From a checkpoint of a small mixture-of-experts model trained on Wikipedia: vocabulary 8192.
Below are experts of layer 2 (counted from 0) of a mixture-of-experts language model. Rows are named router (the router's row for the expert), gate (a neuron's input weights, with its number), up (a neuron's input weights, with its number) and show model dimensions 0-95. Each number is 500 + 25 x the weight over its row's rms, rounded and kept within 0 to 999. Numbers have three digits each.
After each expert's rows: "comes after" lists some tokens at least twice as common just before its tokens as in all text. This comes from a sample of Wikipedia text that the model never trained on. Tokens count by the router's weight.

# expert 1
router:504518497556505484464531526525510473499474485511511504517500501493502497480490475507513479509508512492496501528475475503514456483468504541502506493511455526502471497544506464472502465518479484480512555476517508516543498509472479477514463514518525484512524529514435493494457489481528495493
gate2:460483469537514529483482546512493480495501509463498529505533528471448525475509485495487511490507538523522502493474495490470453458507537518490530483483517503495520534505479515549530516476489442479578491507478488493515491553494507514490525486455489487520477488498478494480509479495519468513
up2:540499487447488488511488478497531474512523528504489467535500505494525478512488501463479469479516497522438514500510507491498506506460523537515481527495502459476475516510455463514484503499490447513528465550441525509492541521465521442508503501534479519501517507486489501534529480526521467503
gate3:497512519526515550543571519551482495518507501463471512508504465515486483549477499566519480489476485495467508473496469564502479501526498511535497480493500506495463488444501478492500515482538521493500520470512456508518419515454526471464497462532458494455487513476517530519537469519540506542
up3:474484511511472512524541469514540509472522534493490482488479537498520525512490569455522551482490451511501496484525508505538445510481518559551508524474508514540487497522453470505511556472508522527570502502529554511526511442484467477476534496469455494515486535440535521491530523513484485530
gate4:493517488524519477517511474517491519498453490487531469464456503501519469514452512508494513487543477482491550564500494517512519505513538546498516504466487452490450460545469515539489434489456518524516489507556504477520489498490538503532500536481456482498527491525447517530521482502465533486
up4:503461479513540478525530540511487487475471493452510489489495482520528506517459506517527481508538471514519543476527527466508487490533496504499512512492486492519469489478500505541476486513477494475473536470559521498531528530493498508484531501475473462485521504513476512504538498481517515514
gate5:507504504501492491486473491451491482537472501539510525503462512525545507510505466498496545531443481463539520519499490514491572512479513473462497449491530477500501485478526520507488519478515510481498499509507534528549510510524513490477472513490454521529422511503511518562475531478466506473
up5:502489533507506515489499499489490455529504449520456538482494521487508493492494541516488527516486492465498488486458507494533517482428544468515489506446489538523506472523496467501486490516580497554505502528530505489547502530533503502477510514518546486515553483537485538541518510490508483475
gate6:503494493486506477496508553523540493485478516492531509519466471519518544468489523533468523500500473483504508477503467480467464521501521475543530512482522527496509487480496515511482484500507496493509476483489524538493513463540511493518459550497476512506476550506510489517488507501516509495
up6:479496539511517498479534512509509500529487485505509482494512472484529513516492478470483507492505534438503525489505494515465462538526491519503537511490507531534497458483481476524484479486571499521478508517472521531511485518464488458537472501495505490485504499479486498495503497517487507516
gate7:502507490465487522501533493577480499485464512507490462517543512509542523511532489484525459504553505534492500505468520472462494513483529519467457495516496519539532488511472531480498503499495473482527473472461497496506512478516454531491508506533502492475490488519542510480470487438529462488
up7:540489554490489435494475468517501475498513502489521483491497513516480489507474468527497455496519497551501513502490553497532516511512486482476485505479491507495495430512460470483450548520492469561515523442497522507513461502481523521512491461463502520500479515528496439426505493499477456537
gate8:528479519506475524495504479500510470469490481505522506491474513473471499485482482471544492504520500505471475573533484477475541499429526500513517533491457457510554557489490493517490449475478484500493548419464505475509537491498519498525538524484544520515549517516487464533441521492523519512
up8:511516453522522504482510493500493517425512474485492523446481538498509466519524514528511465553546534493496476545521507483495487495498504488481525490515505479494509500482484524470509499514519498488537551443514497486470485519533497459495493483514518483498515455510544534501526473502485470521
gate9:525481486527456509497519503540509498511542471510513535437536519543522477537520481516471506512522520495445578487511522530487504535511508506510505469525465485487528477498534496487479483477472509470499505517526514487522489471521516460486490469496494478520496529507497507489504496471444508540
up9:496491520502510504510513521439520486488493490486524527500523488539539502490499498479536521530518506430495513463477508480484487510524501528510461532449505498488507478471497490496493519505523490513524539545473513509490486523463534498523446482478483488478510508530494511486529513505496504559
gate10:480538525446489491505491547548497511519474475510504520496469526492453535518506491528507503525505510503529490511492500504483556477465470475458525446520496506442515476505483521493518537471493456492492479485515499458510543502485478510524503512537509479527535523536520480509512476521457506499
up10:509509462490521449504500476553493503536495470535485448476493513510464493505497477523483532497500499530511491459542488480478475474469531508491547487486483487433522519459477539506524529490499458545506490505501493511525502536459491505512505535548579484523507473507479544510533494479498492484
gate11:503527487504519537506472493510497481478538518520515504493533515532515475574539509516511528503495517464448499486498469486516488499427472496560522488479531502500523516488480467501482492517486509493516507510519488504495455508540505476444549447508505476474479494508495472552494453493481523503
up11:533522531533466524488508534470502466480496520530497545504489525470497547474497505528463517485498441519497468519451494463479487506475505488507489535483508516479501522497537504542519532520507540501507527484487482460545515504481469445502471528534445585498507501507512500495511547499533513505
gate12:511478484542525494508497489520489499522491530503555495517531486512495532471487504498513496494454487495505465497496486492468524462462545522497503489509507485541517483519500435518478503458521526535503541524542523524480537489506500491586498513528463525447520520487483472484510495535491515491
up12:529446464475496481515509491508524511433485508517489508479490489466501484488547564495483560504576501439448519488510550473528531538435493500473524510500511542513487533471538559494522558513507515529500473515497475475538515455514522504450547469486518503499475505490499538499498486486496477539
comes after: " ", " |", "0", "1", "2", "3"

# expert 6
router:509478493478475514469493452546535506527494501487505522477502470527490511522531476422538481487518520534493480491482458458516496479442499477473516521510463526490474500528522490492481515497546474503499542516503519511488517494479523495479482515488497515475515501439497497515480485530554514550
gate2:550543493507524514476546521558476470501499510511491477524429472449523527551471525512514484517492510462487502447488481467528494433496464508505476519498477480526513525487472509492494495511436474548480511476486484514464447501472528523556490496496449458481497553484482483466525492533514513526
up2:428429522560536498535477507519537518477508490481475479491500508532520469491502488490494504503524503500511483494506498491522487509527532499513461483539495489499480509503503515512511540487513524483481535553518488499510575569515527474470445514499542522505508475495525508512485453476541514500
gate3:517459472501458490466464483523497474472474487514513476493511474478521501517470518527513486485495462502486490479508503545501476497537527503556538507522495474540494519490521505543488491490512522477492447497499531467501476427523487545513491477474498534557490492508558516455503482476516499506
up3:469481529538509458504521502517462477489556485526493502508507516521509518471488520498468496462527510507475516540478507473555519516500502462502461477509512504486500533467521526470528482490502496495460479508470496492459507502449517486512486491457467488505450532514503485486451497513505507515
gate4:418479512534448489507523475495520518533505495498511542489522481502514494525485516522517532509476504512535518544547486551487530541479497476502529513458496493502541520521464514504517485540448482526476475477459491510492498496535548459535484521513497523459533529516563508519470477525532516515
up4:472518460551503469531489526483507510503508496518474513457490515469499489529535506518534525498536461515505538517517470521464500504476493508516466481502480489503491548511490536476542495546442506537519486525473526512500469519520466484502487468512484501484517508518510503513527432500506482527
gate5:454483521524472470504458484504502524480468476532480499474452510495527488501470476500475531520525469466459503501543497479508497513505509494472500450517534545508527522502505516504502485484514492503479520491494560509533514480533519513505541506492489469473494531535513487532500490506505471478
up5:503501523565473478504520509467444552510484504493489454475494468514499506522561525457509498516488485528505556495498507466497482432513496435499553529500589492515488517522533533533468518517459475500528549525512494513511467522539538464538497498477534495491498524496495511485534539493530540499
gate6:501493499517478530538533535485515483485521480449533495483575450472485485483495488478513509508533469485492526514483500505545499534495557487496558478478464511503474504499527491524523512456480482499476482527471483459515488478454513508508437525504498453510545454500535501460500544510486493516
up6:528470476500468493510525517476529489517513516525511478536522459495497483477510542530494511464527462442487479532440483464500471510506501481493546463507516543516505457503522500495483509470506480506476495506513509524503495494519514508511471449527500475498530492517465502465472542522479501482
gate7:525505466527485507505478460500523466493506475530530479500506535542531487514475519499586474513492530502494491480495515484521484436516509498483472500488481530486477514538522475480506502533499467542469527510476497511502457467475491491498449545503428448533513511515502477482455497472493527482
up7:507546453519507511545502507498521523480473510488528480469521511495526505500527478478500498532481484456519502512497509485503499475453547530520479509491515517527501498483495479473491510487552462496516527508511466485494511518477527469537557489458517514503495494482491507559505524506468477502
gate8:548538462504484553533494518498487479502540516520496521475522486509494511498469501541518523489430545491465521478484521538519528490543515525497521510492483498512482535488507477462485485476490437535478467489529467507454472489533495502524477507494484473448485481475498516545514498536459489492
up8:532470520473486526453541462490504501468510506514511499527470486537498511500524500513485496467466505443509445483478502494462458466509521561512486484505492519500481510499526491530477497498494504476536524409485502461466503491525541519490497512479513474459568495514492497531516556497456501481
gate9:486578491517565511476528522510534534486481486516506491529537494491488469504494468459509495498478458490493476518534552486480512523475505518468530486493550533495501490536479477477511517478484486472515487459476474529487507463522497513532496509500502481514479521502508459473486496464445500478
up9:452511506516451515505519488565491482527505535472466501503501503492503491463476502512527506499535467533525489523487520495543529456500493483527503483475490466487470467482541532492450500514512525506504502520524520422466537474491476513487462505511458502510517523521460542496557475521504517472
gate10:494487455477510533510525505473562526521521468470539511476508502473477519498531467557515488474542502552526496456479481539537518503485519503531453530504543450495521479505480514518513488492539515503582477508547520496460520509525508515501482507457495518518499496489458524513550496487504480486
up10:523539500479518535506535490497518504466497539512498536453541500511493511523547509524486496541499491495495490463515492486518462514540524517502519513507498498557456513507491499505533541441487511540514507532470504464505482489556475504473493506500494507477454451474514518532514565536499485515
gate11:498515496487491462480554526512538499502525498455490487503498468475519531510492475472491499531455491497503510481503490482579482466512477479525463520527536500446494488483500443485461513521501520485498518522507479491520498498494480486498547509502516518520489465479537513511457513522507446527
up11:512483497487486531511496482530504508547467518508496502504515539508500505482491499520491543484533513537460499526466474531471488520469487503509533495451527483491507483508495529471455523453495458519465510476492491504457481498486482481493541504490505534504493499504454529491509500533522506499
gate12:516499463506491496484518478496508472517515476478519512525509500479523502531489501521523487435520535506499531508490469492521492499539457493511541493505524498482488561521451499512462487453496467484541499509516490493507511488507494539516516494547521493501525544483475514557515502432488517451
up12:504483438475489507470480509511534478501477503549509499540501535496517511542479493516507485491516487528492506514504475493467462496514463505451522517497471435490442477524467507508449475504485478490471523525525528499474502514464479523500514507477537491477496540513512553514483529491497547475
comes after: "\n", ",", ")\n", "1", "s", "2"

# expert 11
router:480552483500483523480532489524530507517462533502516473508547524474479529464482509532491472526486515491497505517547475516507465525455484549493473546523461529478473523508491478484477501542488512467510517494517527509483511490452515479514474527511510465489516524518509519498468496488544504497
gate2:484490477512551484512460537512466497457485527507516515535505501546495547512548487542506570432516524478521491549503483495490464505503529528471452492508521478477484516529488452527498533506495514513504478490511517478526528578502524472532467506468519520509483527501483483531532500531526502544
up2:501517503434492535518494476525520482465513514473530509513546506478454481488501468500485484465498477498491512505510495484456499514486529475519533521492525523548484517502469502459558493547551527487497516523464473505499489512490476498508482492525465493496503478492498508493447492514485491491
gate3:533483545508497525497498490482530509508516480488455472508511498519526493544498515488499496496525520501479511504560498512488467490508509555465491498514499473528477503521483474459495535527487484472494499499521522479514502486478491482483516508502550482464496509476466473471439499469470480552
up3:493506496547467521472466495457509527512536493486500517533511504484524500540505520513509475493485499497510509494551484511497573509486497513481515454519460517505490496460454476513502528474506511511458506536536524481477487553499462494515505498486491495450501453497472483453528502513492515489
gate4:477483498537490538473476566515530454501470460474492523513496475507498501531501540477482483484544494507448447515457496506523567523503486491524491527524492489510546479489512476500480457524525508438487472480534550534484519497505487480506492502513517506486549473512507488469488499508486524455
up4:512514486493488532503452552539534468528474497498484506560517504521492495502491514479501516511468481519534506486481445470503502542517524525516481488471515466491512496498516479504481485525504475485465484520521514533514510473495517526469485502500503509471528507499483463480481489471503503430
gate5:488476532500471509471533499535496485446542480514505497530526525453507460493503527525489489515483502506465513501488502536542486532507462495513532520506520559515467508528534560562500482472496527467462472513493520505476479504486479508497485541502487506500488490500511471500551501528484539488
up5:512519504521509459518480463491515498521501484481525434509481545543506483473523511512492524491503482523498509536500518539510526509522535528456423534509504534477475519465518540470470517477512492471492524516512495547491466519466489461486468495475514479510537550494495516481474490498485486496
gate6:489526511534454537493524482536484496531554518521465538507524478554502478519506553515503522531478469506540485518472474481527497482514490524513498474492502484505516517500535549455451490516484524506476523505505518486499509445506459509523493507512524500455528480532473503455487485455484530476
up6:488493470434510473538485512531487494512477489478521495480511527507506491521484496503552478502505495465517495529510523481473469499513520536521540540541536486500515522510510492483475463509484497489506444500467487503503476542499509487497503463529489540462507482530491488462508465499521556513
gate7:479512466464484520509530519519542526513519495477493472528523513533490468511490530506491490486492480568511484525500490477496526530486532503499531462514542529433522491485458480487482489535484512529544500455463494506468515528497494472506495512556493499537490471514527491501491469494550494505
up7:505499467495472547522476508527489492507507477484492482490490513525476507499442460503507517478511501548479477482505507479485510472528509533511504498527541528492487499511481488520542486536453484509523467500481511479520499497488483479506501488532464481480452523513519477487513448504507477490
gate8:467482514485530492515515453492503488488497471489528497449491497517525482511511500506468556496547514524496498482538539510537549504506447485477484500498517511462516482536524506505494511529494457468477500496513493553508505477525466489467522466470518488481434487510470549516499514483560511516
up8:486502474511484479494507536501494497501521526513503502509439522523454502530526477504529461494457493501491516491454458504448459436496503512515495498492557475488514515514467532526526477455506513520520490468472477507481513512490534514529490545488500508555530527504500473495500499471446530472
gate9:506514485554451466534499458515511538549481474491529534516524510465479480491449514453519516518504484446509507488503464509515468519506495523489476510539490545477487476535489542513490471466523511464520483547530539496522501499501544508506500517509511503492507506478558518483504481547504515504
up9:490505501482531485483517520518468463474540487479503503488491552551534489483573489511488482496495514513498460484516509463451531504478538506538533478496507481510493502476468485524513511534509536509467543450457467468465472520509511487516485516512517464495452543519468503483488500486525462460
gate10:526488510449503487525503474511529471506474491509483465485516472494438487545524455510460523529490499434498498502515517528484475564517537523455500470523516508523513546444476543466460511495510515516551504486493494496518503522515533512460494479475509525518488524522513504536499498487522493478
up10:486542504530496496515467532502519506468531508462492511488542500525534486482527523485565468503513460497505484463479511490501517473498513462530501504487488507544497457533504441530499538497529516501517493520521487453492493492501445458534497513514488492437463514528473456468504496505475553467
gate11:536488505520509528502512542532502522550480513508502508567525531456520504497526492485487525500523549514505505519519492487466493467517482490496521458484459442502452496475476489475503506531501493511483526522468497523530520484506485520450514513453514444516490508542512544444466495523527513554
up11:527468516484521519474503542521484546513473499475518506545498493479543512480492540508504496487495521513477494487553430512470505452563445473482519467467489499501480508509522515467536497543484497550487538515480527545534501476517482508482515490462504483503520481534508517481476515513562504518
gate12:488534471473519473482475495527530502515464515524509475526498475488559505488480529528491470496458519523539509486477521532530453493501462488503518502507492523498474522459497488520507514537456512519513514516473529523533536533482512521471489526526500491518485498516512494481476495579496497508
up12:521435513532552515476514504453479481486506474498519488458478492513503486535498503490503537499510494463489493523506484495509504495485495496477487493465492512460519520546479528501434445464525498491461527498487502491480490460522515469492485508458517520513502500479508498470528512483465469478
comes after: " |\n", "\n", ")", "0", ".\n\n", "1"

# expert 2
router:540529450512472510468498453512526524511491502473507515491510515445503508503478504487485514532522491520515489505482444550496493504489456542478454500528481512483522509497506459452455487530519490483529555471525494517496516470506503463484485512528503493500506498505452518489499514511503499493
gate2:557493490455563479530451508511502495486512498526540457507507494510511506520530532541497527500482475492513491490513457526509482513485495551521523522489525479575508530509523500479496492529501465537521523481465487539527527510470508547502518496519490496489500532514444498496526482526501521467
up2:545525504465531523472476497477484503469538489464484486493472501456484465534566493516518477545552442460547544491503492462499483505526525490486543460516503489491498530495512525523494496448494513484554488462480501537490517501521489490490523525528490532461499508460509504531502487513493499467
gate3:465484452478499523471492528497509544493487453513469527546497507492480514537486501490537520525510505463544505505467502508525499532529487515510468514501526479477488491527494523518483474487497508465504499499497514479518526542486523562527489490519507532480465494515481491506468479502511516523
up3:491452460537497568492472508505524517513490485515445466520481504536491507532560542510538534487476475484543520512505528487486515512507511526474489524495508487500558498482492513490508523490514479457533495517470561537469523495498490540494502524514463482480497460505522523505556499478524516494
gate4:489514529493481490520529504471462481512475505466463470456513483482483491496488519547508503524501466482494504483468536525485506486473487492475510547558485507509505527520505487529476503466496476496515548504479537517514534536533472494433523491477498505478494519501477541442503517429515500505
up4:524531524508552461542444469510482519516486480461525515498533468510489504475479525461515494488515473525477489483514497512531573490480505542502507453491478486487503486490466480536501507473433516480477485491529500474493489492489483489492525503491496508468509503490471536547549513502481507549
gate5:529546543526487505495507493493505549470495493494544482501510461465463450463521558514524524480510494551514474562496465483483520552496473473493495477480543514521456516497479511512503488522480506509482539550473490533529510510451523478538500500499491442515550513513532474529532475465506481487
up5:525547511520504491509467506504496515489510492505512484461518426497494489514483486465529551519536481494486498527483466477486494506485475462499478460530498475512497540535454514437527510484522452511482508481469458510525482504512522453508523489474469512516502523485490535542534476489478504472
gate6:436509463456472501482502523521520486479488557516527492485478535488485521476531526518492530463451471501467510463484505462500490488475525466487534480554475522463524523456455499455466505529462501479519461507506494484496534480474469466490480529478498486507520484522504477469482482468511528507
up6:478478482462490503523487525511450478511498502525475506512513513484528535505486485535505534483487490436491493474511486495492501526495496493561539452529489535463483498514520524460534583525523532508516468515493531470506536513482474518517492532502496537487560463490486507505479479472496458458
gate7:491478452468477514518474465496535537504503486521503452476492509514457485511493463487472440498521501532519493464514503485460499496457529558509507527487487473556507511508531541453538536510528463477536530487470465462495514510469518461475524524498519479574470481469535482495498500501519478455
up7:469470485520502481475477506514495496513490484485532485481524523525487494568524468480501508492476477475456535503481476478545475514519466473503529433530470492502507491491479500532475439486505540502491519440439508499498505525472485513505507494486491504497470494517508488487468483514503478477
gate8:530478475463550469457515504492516510504464509436500506503490471489489511510545550511508485484532464496497519525531530494469494496540469462464497508503514475490506476527486468491503461496502513483517500524496490468500497497521516459535503488518546489533498481501527482520504497497471519506
up8:528511531525518492543483462485483505459491550501501503503449487485497443513476465552497542479478520526495545457441441550502497506514518457536493492498478480503490519461504508494491488470521517504509489524555493472481505452486489502491491540456496475449494495500507500550495468520523500514
gate9:521459482513509522492499460503467498537511479457472523482467484495500470501470480489500517500476524480505552536515487542513507495494487457508492486496531509466511507504508488541496496488498500479462491493512480490509519478465475530523499499512474537463453489499513540498481489461456528488
up9:470456488517513512493487528516485479516538509459539516469509541515479516491535489519499492477546486541513500523520515478488521501528498524492459518499458488514448491535525491493465527469477526499500506536559517468488510528499519480515543508488503468454512521481527441512548463503517538518
gate10:468533491502456492506440505450490445494497492467484483508465495511512533534499494473544479500470516552512503453512494480498509501545526471487504445538505486549540483464460506502474493471470514469486454507526526514509456508498479474528509517534449464509469506524500491534470462454526492467
up10:530516480493494502505500485532536526503520517509489500476522516477466507501513515514480458511563493489463481538481477498508483468453521529539550520532514514462519541503511496472482509504505504511520526543495546525496508492501510511534498471481568493489488512493506488468500457500472509472
gate11:517523535498491511460544493481484528456547460521498511466450486479466528526547464526485473512516480469522483490528510532505519500455487504485513497505511489526498472510464479548505516479494495521554496541447525513440491527517486463510490529528499498492501498496516540502522501489543468509
up11:537506515526506481485517442502537522513493472521555507457470518519528539544473506507489505506525482509452476517511490522505535503492465513494540513492478478479469473512502497530479485507515470552518490508467452520460477493512489513528490477493516495513495529506471532483509519471490479478
gate12:508488497551461471506514503550470509508504478490495480514488539510513510454428507478459493495499490482486494473508468474509509485494503473506522491524497445493469534540533471505470500520446470513482435468449495514520506503528481525470479497514501442526486511514538511528526528497490518504
up12:486520492530550494519486491478493460484551484451507473504487480479523504464502533529543507528525582511475476514514492496467446530543456522464489527484486497469528479508517526523526490515512519514505517492512478515477467500527474501494475532504489530472534511474482506489523514539506458458
comes after: " |", " ", "201", "200", "|", "202"

# expert 15
router:536532468482498508485513518542522494534490511466527484490509507460509512501516491503527458511499498477508502526487448526549471495477464508476501506532464481515486511520527468463432481503515505476549553504510497511517547490462501496504508496519504493498496510517497519477489485529521500521
gate0:506492500491482480494499461456512470493530458511486517465510517520438492497516485526515483456542504490494469453451481500516506510521449517510476545522504484480473504495496500516502536503531471502491514500489496522505485495486513496501542485497526545499557481482513485543489487523458493529
up0:433543521470517496505477495483457488510534452467511538509525493509511508478475474468511506492488499507471504486476510514511500518517479499502496495505519495515501498475490481502469507468448512533525508486500510536502492513532513510432496499506499510488501495531506485558494493500515510502
gate1:483528543506503468510545499495463500481488482498486499490497530474518521472492469536506487488496500457536538483450451552556480474515507473476472487503429471541487492498511527462455486489518519474498503522479447469544544523472505522485502506484513471505512531454523481536498476488488495485
up1:498469529516445481503508518523545466478476501499507509484493494521554503505511508540499504475506536482535496493476509509490506483575487518489516485492546512520493509524533541528482492515506461518497469498508532475551523498519532525498504487498497502461515487511500451443494534482526491448
gate2:559508478467544451525500498476500550515479491522483544540494505509477531527499515504505457480486547514511533569475504536473532508502502503491499505491508490465500458509489497552489537458509548538492485499473532524532507500531514506497474498512530505544468483526499481499474484474521492537
up2:479475522456522534491480501486521509502506478487542506501526476507489490456491509525460497523509435476510549487523506508470501463457467523508523539496515538479476537498493507481500489485508499514563506534511469487500483492462486502533512491517461492508533450475522483463505491475481537506
gate3:473496522530489517517539525490520491553492510459469499463503470492454489463476502517498528520458515507503503475459440504520514487484482537479540509520471462510460492491502483503465468524526529481564505507467518483467533499513482524512455478556480492499498514450487496535536438485544487486
up3:486525526492485503457552496508486491420507478535512498492506524506523518500553537516446513513467549519500473484502496495490469449484529463475538501485500550500470455508524473485537510479489516599496484519522509541481527474468542483491530502460502494449526463511482510519525537497462457494
gate4:493507534481467488504526506476460547478529497521491458473506483523521550498495533522526511514477536507514507492463481454532470501470494549478477482486479488491520457498455475492546513500484500451497479479491511498491497492514533521517513515488506533487502464477458481496518503469463495497
up4:496452507521485518513462534527498517496488521483577484476512469497521522502574495503537485501499435527500525538490513492502485488555473516523519514508484505528486499483518518500463508523533537556480565500567549489470543492523480483516542531508476527520568514438529499500497463496517484502
gate5:501507514532511541452497484534488491519490462472524492490458494498493473474531465493510525495503501501515490473472480521498488520487495497486473525517439484508514509484508536472501490493431491479507529515492470499485514490517493463516473490513536523488504493478529505515515528511485510508
up5:493475487524451490549466518464514524477476489521470490475489509532428479497497500529506494506502503514504552478484508493510429485533541495517538484517524508466506453541459494499519474464515515459462481480513507481523486508494525540501551505478475505527486488518516519512508498527487527506
gate6:515534501562502529514459542520516512520489532504446499479534500565503500437522513478534513437450530492488487481489509541491505500511511485535485504524503496494491482489524462502517479518528528493514483522520541510462542486507497504495497480518522492493481500544499482500477527527477488488
up6:507482514533480510501491530484522471497516515465430509481473496525480519507514480491502513494484525461493512496543500503517513511517535510526532475483518501504491527511481458489499484490517511480485473527472507493465511480519554500497500500491504502434488479497493473516476542533498452500
gate7:504492498489531498512458479506493482564511453493523491458486471509473496489505469513530507508531498557495434491487507537510534483528498532521531530488497490495489518491547475511520501510522500476528544495489470497504469492497508491517470433529509477500480450502505528493499486474534471489
up7:493492497507502519486509541480472527511511529519510462520464508539446531500513532499508505511484525485501478551503480450517544477513475522513479508516481521487515529486470513512489536487471511545481495472509497526545504510539517509466501538474500518467513542488451480491489537510490507485
gate8:464529510533472544489497502490533501481453467515517506500502523476524527510524436522512492492512475518518509509525529459476521506476443479482474485539491527503543501503517488507547533586505509517464508496505496481519514484470491464457532480494515526488511463496480474497508496526509515477
up8:545526464458491489507540540536478513539520491512510518521484520465521560529456561495502489508490493521512456466503508530482459471524504544495507501512521475501508511535476494490492506455483533469535522486458517516503483514547492509527500522469466493453486550498525500546503500494484422497
gate9:517469449503510536556475470469520521482502459502504479563482470466474490506520512520454526504493531483489503519533496492557512535475475489464483455467480487519497527500580468487470503469480520500486514473470466479451517488492510507494472517515525534489481580486504503491528466502479478471
up9:460469487499513518470482515552485469469475486488506488488502528525512500488474520457479476562472495483518528510456480514491525481480449515495484504477479529469488520465513501498526495501529506429464524440453533450523513453468466535493516539509546477514479514497516505482526477498472478475
gate10:506525505512527474515455487491499504521523528510504473494492531476495471490466463488474492473524502490502494514492460481469539546531542480488503484489469492489498491479548508514498497500495465452531495450474536527560507500471524477443513520495512525522512507503538482487495513536483494512
up10:508520535558514495532480536473537519474489491532531512469522501483504545501478483518543454482554512501458481514515516515494507559553562475482485499514478522513504469466490502541492482504486490486497498521455502514513462503497484523473534467460526534552475516555544464517480464487502478490
comes after: " ", "–", " (", " T", " t", " $"

# expert 0
router:538497488498508505515479488500533528532489487506528474476491508469486485481454522480525488529505506515517517469503483509522522512487484468514509494526471500499459497523531473489484457521478497489542491489492485449504465519516529497496504528496557538506556495534525550486453513564487526530
gate2:485491507472488504501536467526509470472459503531508513455500500507476512520486522462522524514502478529514508492490554501481513496478512543507523486476464486492502531490528482574452472469535498507517489469522525485500493501487517492519497480487504464521500503495530522448514483507513532511
up2:470483517499447489521473480516534513514515483514501510492551456486506486514473543509507533472492496516510446495496550490503502490488489561539511511479483483448483494482516495474477482475537529563474489511542488482521520516540470486474520550526511497494523510513521490511502502482495505518
gate3:540524492478505495450497486514498505524501514505451501509485551493476509484533474470517496497518516490552466461504480513527513480516531462509503521500459522484494472466523466486513515498484513494495476456484501519496488531459481516499464510499498478477505510498536475504483503504479515449
up3:556523459473479475487527494523455503527464469511474501518472475503471500509502486488494508464484493519523471520485483488513521510509505474484469495519473499515439518466516464515505510480522509461460508488482508472506482480432509525538511494486517490467480485464474515480501450508474538488
gate4:501530481535493507535512510476504460494525484533511505510520552493485537516461518490456494487482504523478467497495530494508524504506497533462543481504519458505488461571474478530500504487486458512494511502502482506499525482532531524496490512496519487493499455522430507502517502495466495496
up4:514509527470520529456461517490537490482507487475475470493500496516476516491491496472517490484463548494556504490508517528514465438501508520499451503496455534491504488457528527500524503488510490484473475519498558553490545485497529523506481467486490507489487467489556502490514497513509492442
gate5:493509541493550505495474530462497529496427469485506491500501501521460505477544483536468491498480501473523482523489489489538486515540482490468472543470549495498493533509526510498493520541479524497513510479457504517507533510489492546497492538490526517511451530498478502508524505493466463496
up5:496473444556488520489499514522538510528524495505521518493494483515479500497510467490506511465493533490478507503524501466502527474496513475525519486519449470515515499502488480494491486482508509470531519526482517511487527505503488512527530503516515505522503521484526480490483518521477536501
gate6:487545491530482542462487517499560520455529488505534495473472486472501501458495521479475463493491426474464524500514490537518502506508493502485502495511481469554523483506496470474512528515483479518511542480477566513496547487519499527445498488465534498517471492480504489545520511507478537558
up6:452541508524510505480502495534505490510524481503544470471508448481526465457517517534487455476524458482438521455547467542496503495521542498534456520516488527518539483502490461454515526538526475567527520474473531467479478488489509466488507471478513519489457464494541486517467529476528509539
gate7:506477472509497531529492501495549522532528527485512543522482505500475501517502486499515535565504505514497489486484506490518527526519521489492474470509503511483500581517485501502462512483478470484520479444472554476532505528505484527526447499562505552470545470521487474475492483505528553503
up7:525488525517513466482519460516483429486493471474530496431507505492458507500499473517490463492493459497548522542509529515500509496485501520527558519505502507532492516528483467457486489560498519522458463500500467485477474492501502544467520513473504480492495496480481478476510506488513467513
gate8:494518510514519486537469472524524503484503527500506524498497533552494531479495473517537546476527497557572515488516507488490530526504509535537486505468534529544507510484500475469490472533487466517498479529459480505518501526495534486462474494522498490511510495443494481499477539502508460507
up8:512445517494512504515462493487513500509549497435573529483476488530474472498459471524529520490492463508479524508498484469446476491525513495516484484472517479520543514499452481464409516486516524514483531504490504527506462517490508478487509538512496484515477479521483506484493514438505479527
gate9:496460524502490462485495519533479489481480512516476561491524491500496472507485548507484520462451513524516518508508473526523520517484451483513512462524449492491507482465517510505550513477437537520495474504545534508508489514463490534495506505513528527500521553518513520494505490499486507493
up9:474500476485476468440526491473511487475485498490496517521504485549506472537537490517455474520515560503477532519494496482493489485451501468471534527515519488497443479481488465473500483470471504461552526507519530513521468486540452503537526483485495501485473460487498517525528553504512502505
gate10:455475495479545497502487496549459485454506488467451514544484470479543499505499526485496465481494500499492516528515510531512472489468515533522518466483500495498543463496509448470496514525517482542472536507460482498445497507449521504506506543556475524507497483504513504492461488494453529508
up10:507504521510507466504499496539471492500545459502462515484475506480559489535472484455515516538476491505490495511506472534498481512486512487548503482514519507539488501534458456461497477494460544534528485525484492525472503469476521498482527463457458493517513506482518499511474499506542528487
gate11:491497477517493471485532517542476503570485510548513480527532511501492483470445462526508530547528462502544480491502479512536503542556461458503467489470484477499451497482519514509488473468475547451512456516518489490505509484470474473504509497474509486511514526472495489468462516556484520531
up11:462501534523490509479514528517520490488557502515489542521532522535511531436493502512510559492515522494491473490512490480491486509500529488530498477494463503507496500474537484481444507513570498509495522480535518536512496518519499508516548551474518487516503504496565504520516521501550508525
gate12:503535510464523493532466506513491520483466489518482521480440494534482556498474480499495508509533510436464450480501463503505520450493514520521517479501512541487499503528500480514505507499476512509465510462516504512497495489536555510505509526497558496460507505477517449549508509474444504495
up12:506479459520465516483523504488515500494524513486537507492561515473496483485507518499480471482500503551540528500457537512520514522468475459504505538464526502506500502506506531477533448476486470535530509491508488505473486472496494491530507486488463482534511519499526509442484488561563521483
comes after: " of", " in", " the", " and", " for", " with"